From a checkpoint of a small mixture-of-experts model trained on Wikipedia.
Experts: 80 experts in each of 12 layers, 64 quick GELU neurons an expert, a softmax router.
Training: 776M tokens, 5923 steps.
Below are experts of layer 4 (counted from 0) of a mixture-of-experts language model. Rows are named router (the router's row for the expert), down (a neuron's output weights, with its number) and show model dimensions 0-127. Each number is 500 + 40 x the weight over its row's rms, rounded and kept within 0 to 999. Numbers have three digits each.
Before each expert's rows: a language model's description of what the expert responds to. This comes from a sample of Wikipedia text that the model never trained on.

# expert 44
It responds to: Dashes, slashes, prefixes. Hyphens, en dashes and slashes between codes or number ranges, like VA-52 and 260–265, plus word-start prefixes such as de, re, un and non.
router:479485505549464545520449545494461534509503550497526434502492504449460519422520510506545478546527483598407474500507532562445484485578495492484486495476445432534472539539548466478562550497479533495488523471561524459506455511533551410479498460448525540524499483486529549480513521479434490523538404525413522423430474455475538522515474517554538533421449473483499483456441563525503474486433
down0:498483533494513551510538535527536489434455508475439533498514476507537505491465486523461505571482517565515459469527476468587473419440473460550448512446530512463527470487490595493492551472522534490500475509456565468475555452484547529519538504564507451506573541563461464385466493557421479479544519409541512562529437471479448488542477521503478487592510573479503536482503553484485459537511
down1:487564490600471495498458524541507468538452559454469479423501484463533522464525495488418463503427563558543511488467537571544530429480492524551525483531551515535500494522507543532528525486518503503395456470519533511512509445522517510449495433484495477505464503502510498486505489494469568502543498511498533482526483567543549571588483546584557448494502450497389514488540552487499426423466
down2:495462467468541515490534515542539469508465489486470453504453555536564527513571503543457511500424555531484550478488486465480494491560551498541520475550446524586492475416519518466512501476518501499530503426456458518562483470519494416533469503474454493483488571566488438503453569497470483526438456520547463490564605540485542509522539480518494431510521495425522466537403448473483440527583
down3:558481473513492519543507535580520505587467537434484448487520527527530454545495481466525544492419516535499503533496423477486470463502534476490507546447465495516440507484511541544506528528537476561544485513493433412587496503553519500445533541454496471525482520583502510551508499550529468528541494493505508470511537555507399543415520470493547516544640431542513543534478500510446492495433
down4:565489522510538475503459512569469503539493482418497476448500484515491524491521485562451497511455457407513451443477562448502551482465504449570446500524553509496426510507527455504441467509467540547539539493537521471522479565497441519493518570563496520491441504512436483561530482506432455585493495501559449488569437503544497576520494436485489489486478576518467508513569419525516500592470
down5:529422485565509514467474511550460568497592522468513465571532500478429497597483518546478477464497539517581438537545513609578554540483500566560443474493451442518501496443462481471478467508495550502527526508509541536532473498520510518478543440491482482552555429450542476523493474516488512564458464473545499493444513465538576543510503512525490569524475539481459492506578518523502485424513
down6:511606560488506446428517462476474475516577443475557511464500469455542486507591508560478450522452457529432451496450502538547485486415470480501517484467461489493544488495499478545523554500580496525508455512459562507522535533459460593494459437498570411493530498522486523470491527527507545518510428505587475470495533442491548556495519478442501491578544534487507498536530471453495565521529
down7:583540452439476541414504501493470467518478539522511477463437481510461437490471460554487518497474476551432492470493530485554586447422474474417518524511483501495498453512448445472493484485452462542538572512423480569524607542569487495516526528496500433482482546510524546531541483601476509478576490507463453443478437514497470544514464514489498544485479493512474525506482474536451420440509
down8:521580447484552527460523419509456552503411521507475521596509450536451548458430497483436557534484517536510454471534489490533456499569538504515477470503451571504468472444518553531567541514518520569483529448481439536511467514418503494538494479535468443530507459458484564533485548493406476440510502482538441501509519456472507514508516559543475539445476522457529504428530523510547450472439
down9:532485430530475546561490507526521504539512550467488450506535491544508502515395501458475497569411541494553553513567536519487527522521483445512504526430554498586498470495449492453495459482525398478479496514528544520477504504558475488510586525505452565566462539472422525488539558434545473446447524554462487551547497581541458512494487489488486421501496496478459506561553523509432475482475
down10:536457479511520506537529573496553522459469466581454461567528481575457590458493503417482566438481419500499507474520481436535577478495526428511468494510439486500491447493447552558505531557525459491515465504608489568555590451506473408544456487485444511544526451529528487496519505504507531494528462455481511501492506428509529500489500471530511496564553485486513522490406488503480471489507
down11:513483519529466446391484555514550484536433598449561462409484409489490483525508442479464487470515496541523490524527472483494456437546519496528569468478467543539479500503490524463458457440517447507437470463483461491550502469529527438458452560516445505491509514504529543518439455511577513515478442491483480469499430513518506551456444524450440498573515508597545518578514529499484452502504
down12:547505461544533545494542536473509398488478461497537464468473515478541508502528495496491519472474548518485443562551506540487558486472386433446475439482534548509483465506520565452486496510499513480565458523485510482438516574538494435529465436517516509445566552473560561500476508524440471503547534481528563500439462513501437571480585507469532562517514461453478460505567438420462513474515
down13:559484417572499481600467532445491566460547480529531485509526459518493483498431522516461504501511565510552513531457479474465515431486454530472545514549454465519487532521480498483538538491506544439483463535513501464478445580484487498525470536495522465504451528422371545545574504483568479505526568531555474505557504538481496508598487494525495489492519451429594490489499555540530507547534
down14:494460481365446529489554469510508470526566438462555413461474408538519479495505499429548483521548456470535553554536510603534460472491482489511559497562558533460582490466539529485497515497554474509467436493501473456532539489516517471483576486506505507507455485475470505571533532551522541470560512466422474475495561513532481501524525464480512560535460479546572538478494490458550465503501
down15:546469458460483513569509490482462510447424556547536494487558497501451529505451478510516489489378475406446513506443494431541492534486450538502462451543525415512500483561486490493542509495550450504508498519563565512485533488493514501550502553450499554492413565490538490459459552493488524416460524481511463517422524527538443513438477580518507473406506550456495504529460486516461491510554
down16:544483470429507565543538495456454461513519460495494442517477483509506499505517489498531559557539589495483422497533419512559533451553433466558440472532540454574495516468517437462480476447494456450595446490439542434481495506474495470518531529518533454560499461522522485473476502525441494439515484433545487531552555534498463524532507540530513437486519572443476519541483488397459526481533
down17:498520503454530411538521511536483504431531495482496518518472511461508441531473504493527496439545489459582479520452498540492527526385508446481491552520482514509509462492485561503503438496455533464421495535491528429464469557458542576468539517524496492513490537503486456607510450546553525544478497545496534571491526586447544417541496468448513445523561557527511510439606462505513531496481
down18:531551566455502459472517511546579501517499509525491475502479448499539542528530496536511506517464512472517572474570462473501551432483453446474498541481528486463501408599531471552489515505533447487402449513470417544500567475490463478502515476592466549469516502547508602494481483526476515399476474483513520459527472518548503467478562548467455510543487505563504537563416476555471474521477
down19:568431470477519477455481496488441556485467439508523487533521530558467517486422484613481446505522486383495506494551534449441602468505535564407497459518438493468507446532479510484470540498508539530453476550543480563535468464464502492567459557474537466545438457501549447475449529495553463452487488484520490517526500467470507552512540505477508546483451514492478484500488579538564551488509
down20:554469494488570530476535511501460514460525576512490443481519507534372516548470550498465488559508469519515435420471475521479519470475484579514521479515519501444487545473454505544451535510496531468533533499481518498545580533463520503524414440565529495506401475508427454504522461465392510496482539489467562440509523522479491473613509528459512490520534514427470512447513494480556503542533
down21:466445610415478433432462462510478460540476460497554481469511576520473545473486500543464472490460532528473562540472511472552531523461543436529474458504438491485465497567481491490455505539546506546511602498445493489545528540425457505479488480502522540486475461523578513448457580486525503461590565513534483447520523455521488510521499479537497490446583446484555557507549496553487498465490
down22:534456523505511517472494476570498489532535487488553496538523562444498456472482443503550566511438488495519538386542470516464473485428522502510516478527535389507505487495458625530467519508521480498443532525510520522513486507511539500496484411463443516465568496586488494492531520485487502390515512514405464571545491491513467490460453534472535510641479519501521498497482470542506459487488
down23:473490581499551467549531490466476466483539481532547492506397504458502491462553453484549473521518447459451480462483564507493553519517496508433460532466548544506566539492446476479483506526520413488520570443525506522437545446495421464459478500507582517464475509536486473400530499469505497465459469515462496528395527444436502520441531562442493494459480503562514478505505551582466479472446
down24:463527492496522476541482458519462553557502425528493418499499579553534434476520525517539482409548524503540512438544429484569470532518504479493513492407494412467475441556537538443466555512509460520514436542483467536525491507536512502517430538478486504529464476524507440515575443505524509458496504525468562516539524508506584534477554521482571506393578545526489482494481464535515493524557
down25:503446503453455497545482471453492567541483571493520577503526527521469456484488457463454536538553579482460446498480468437498493506477500546496485482461559436463558533483483518474521507477541449465524472425497498496526548445555523463460491451432511548490461534514420500517575491511538568485487466566463483507577508494568542464463469470496440465525561537560475574617512475427495502508501
down26:468503515545448553522546486539499473523507554496453469470584513537495476527436483530535608512500505523521490510506481501514548520514555496529427536473525594476548495518492574467437611477511437540513463483573461501502521429519511496491516555543572549472451523608487524489536458466499476454555537514527563461554491527519424558444515526519498498508539487475482480453450513511516470594482
down27:533430514456522516508475474490481484525542451474548544519494518482491537552486527556476507487445490514554509513566468461487432494498523460534488533436584490541550492389482525532521499585512459509497523486505422578491529509472397456498546497477540462448517464568520522474463498524552520537503539482509473520549517592496579498473488440461436533502512457468523437492543422575455586485489
down28:465532514533525470549557560525548539416480515489499450518538481553486452534524507462515412543470472525532481446516524449455517618488544515530473494473530516387449480555531403506535547601489533504487520487488490468507531500521471583455566500496485462489455540568477471514510465519460413476525470494492495488571444503554503492573455442506498526525532486521476467498502554503516487480423
down29:478473476453509493502477580452546523522491520483436537436477477499555488482483487521532515529528497460485529451528525466479501528528523503487401447510547419426534547491451515518445424535450482434491502553541535474474566455589536452498517495510467451518436475502561486491471454459480516546400498529508479487437501491476512443471493520513540480456519531507483543556427489528447498540645
down30:520533473501505457544580503511525497472451585460525531491475529446488450496527516524530512498546484444519583489503505501465484409560468456491462581487483405457447527560545615509510498464521454524480500492466550519470517493471528512519559504448516527479489469436432432547545521505507492481505626568424496511553523557486541464550518523502561494538549467500532508538544487514526504466450
down31:517471528452502404508482461515492527531507405482502489439534472457471414491530500527443463443468494471515484574508478542499430451494470493476540438523524446546522444455548514513425520545510544407460494463442522500559517455460520457493496500409439486495482560498525535491531534483484554418494448465537465477495532431561600461471508486492487522511471508547537519460486461511510538437566
down32:424488482481561473499516494488545553445388451525528476524450480468525470501514520524513437489543517475526552591533544611474448528497482481480530528531499466542543465533524497533523468525470535477511507571456460461554524584502471525491464542481451442502557515435551548511536598491535581495487507477438492485447474485473521533485487562510481562478467470563500446467540521475497506400488
down33:545583586502477560474545480469518460512516488484499523422501510545499569521470463510458497467434529472526481529537454497517433511518492564563544541516470521520446485500532561440481512487533493597427485547522466446497490443525532476505507476403531452498595475515517518490470481508532476516524528517465439535511560487533399505489515507580419492554452498501467459524440513487543554548434
down34:511465480484499505475441511566437495422458489412424550463491526435526521517488483480553460464516471564540592487484512602502569524484461461539488422470517475476499501467453502492485518536511515466456454485570509474540525468504487524476413452461468542467485449556473542475473476504464434438548464424463468454459452413475550524501471514485494478483553491465476489472510415443484485549505
down35:458435525520524538474468481392508480484501474438458484495528529512486491509461578468452502510529462545429417473494529483532542443531569520512464500411467462458453514505516493494501454517473528502470471555463515459483492496615493514494608458469450513475500488434484482580495495559432451531475565495448433511560500465499521479474481512504589476518528458490519512570415538456500526490523
down36:536468487573521561464459442496514527405474503495520433464477553503521471483457512576512594522532508391460520515505464450565558490518448519517510499409451560462539506563455482525499479489485462451472467485525512480454513491490542476522551592471534453561524496547503546567503481472533449506456522548462505552456551483488493491478446502519562489496493544526449489569407485484500465556523
down37:527493560519506436442473492499494486477501490461487515495533480552466514498479528488525453460474483494513518543454515471460517525532552481463524437472487481514501403465423503467502499431481434454455414489469461573510454497494485418561598524478519532536456439513507477512455532449467579497459441500457511497469438446461547582443508542560527517479447569530480468473452555497436445518427
down38:517574483533519519438442463557493512474509434517545479447527488442588456541512541502483488504519490464520562457539498506470436537489482472534543513563483557508517450509536516542476464535420497540479551492444510526523481485476518547424491513441483493578589473519551482505528563448577561428488465458515518560457536465541545488471531535496531457517493540389525541436451569482511509489477
down39:529458564484462408483521466532495551491523525528478498477448451521523474534519455435490510402472509523510557452421488534495531560438497535549587532539487542507523522504518550436388427564539495492490466541463478497447518509516444436460499489496560514481477464492491431491504479461478484433453460440525508489516502531468469435405447526489512527526470463534463546493484479487486605497475
down40:525531496492552526462509439510461554444470427483502437485431468510471509465552425473451425593407473486527501563478555504456452460478473510477531569554554479505530539466486452450448484469429558530451504516520485399451516543567499470543486534484487521552433480517537539540521468569545502484511534472451501523500479493581540488536567500510501531534453550515524493497532474485557469468496
down41:557411445514483534488534496521545554522460495454439485452510488442426527422481436561438528524588463480461520510455490519447603497477479455519555460497506404462520489432487518511490471466516500466473485475515493560547461589508517525488463535534516551409474464439457544546476496519550472472487503477553516528414499497493547533567506540517497512444436504484533557524532516477491498473517
down42:470460441495404534494497476477516537473466497439467546470541536582574470478540436534519552499450520439506479565504503421514464512436497540498466488507562540463510509414511517523471463523534496584520482545452504509459487486537498546467486498550491464477464504476481488533408451502505506491475496523456445590534544564524476522472506479518466482458552557450471498579509425491574573502423
down43:483525518458503554494496458526530520500549516557537535466543586536493522441523454476519583471507553500433510503520517423502494516537519492527589501508521560521488462508530511454559400504492472492543499493489540426476407467464497481543519481515520482466529464473470511454519437481399435515473523576452511539527550483520433522587598481490465485526492458439468509548451480520478510450572
down44:518463410528498515525431513553533540436507556540525482433579445531547489506531492485510532522457544511565531490469548481500483492544547474473481426488555518521497507403432533489484425553538558444453575494493554507529479535453496545470453496516490496431512576459487495506489506534511526518488555627477454502475527453478519444552488510525435490492545493519483518447545454487525474419469
down45:526447477532471554528476446505480545527438494497466429449493510555433440516543549545448453487486524514521500566475482491516477473408490478461438505525453541530488438528455556483536542461478398450465518498469445477476503452548506581474468523434418455541523479579494527498494500441505460486467521412558553441486530522453510527480431535551506514494526592469507508452504523519529462487483
down46:558537505456543532396446493554548534499435496458507453522553480537467557456425512532525488445503470494479423475508535461599483466445497474588503477471467560584421481502465476528507492509524504500479508489530475514500559489504480492573545523547505431540473464531572467449506551480497432530566451414540520463513538493554506503478553560457553474554493429503487467492476488495479492515508
down47:422476491491557476527556542416506546463532508480470533471481517481492465482435524435548465509527538504443533536421471540456557483551506479511491453492545412534533510560472524492481504455595480488501493498510568543503619453521474535492422428514477513491472568492516577533595503517498515496516560505534474529501467476466523536528570526560504512434521465565475488517532495474481570521458
down48:513484516464515509459434483486537497499507476532555500513540513494556442459471515480522491555533537538523487550468484514513523544539505513531441495538542512478428495558535393521560588606453476487422497527448546538556527547442519514514509422520466514448528466457467464496481536466577515488523525442521540450471508493520488505535455457464583445476489411521575539434478458516452568513518
down49:494524569549504477517536451572493498497486459453478481473520510528449510571576413547509570610559503509546479520508508522476534465462584545515514498509563477600538481515447467492472527473473578503464487565482517542551423481527448527525412537496536466536520525493494502535504472451485499528526465521528502541506539509557479526542499472437478482520495510409396497463562522553494539507486
down50:456495446557479465462498512527442524520457549487434439569554556507494501485496534526495483488448515539468491503526524431490483476513497504522466398556503543456408524445430555464508469505538448503474511487544497472592552513568566482511480430482465508476491534532576418544501518556457529493495465509430468505559465529541537441519503538540515551564461533539513551491537481456549447550535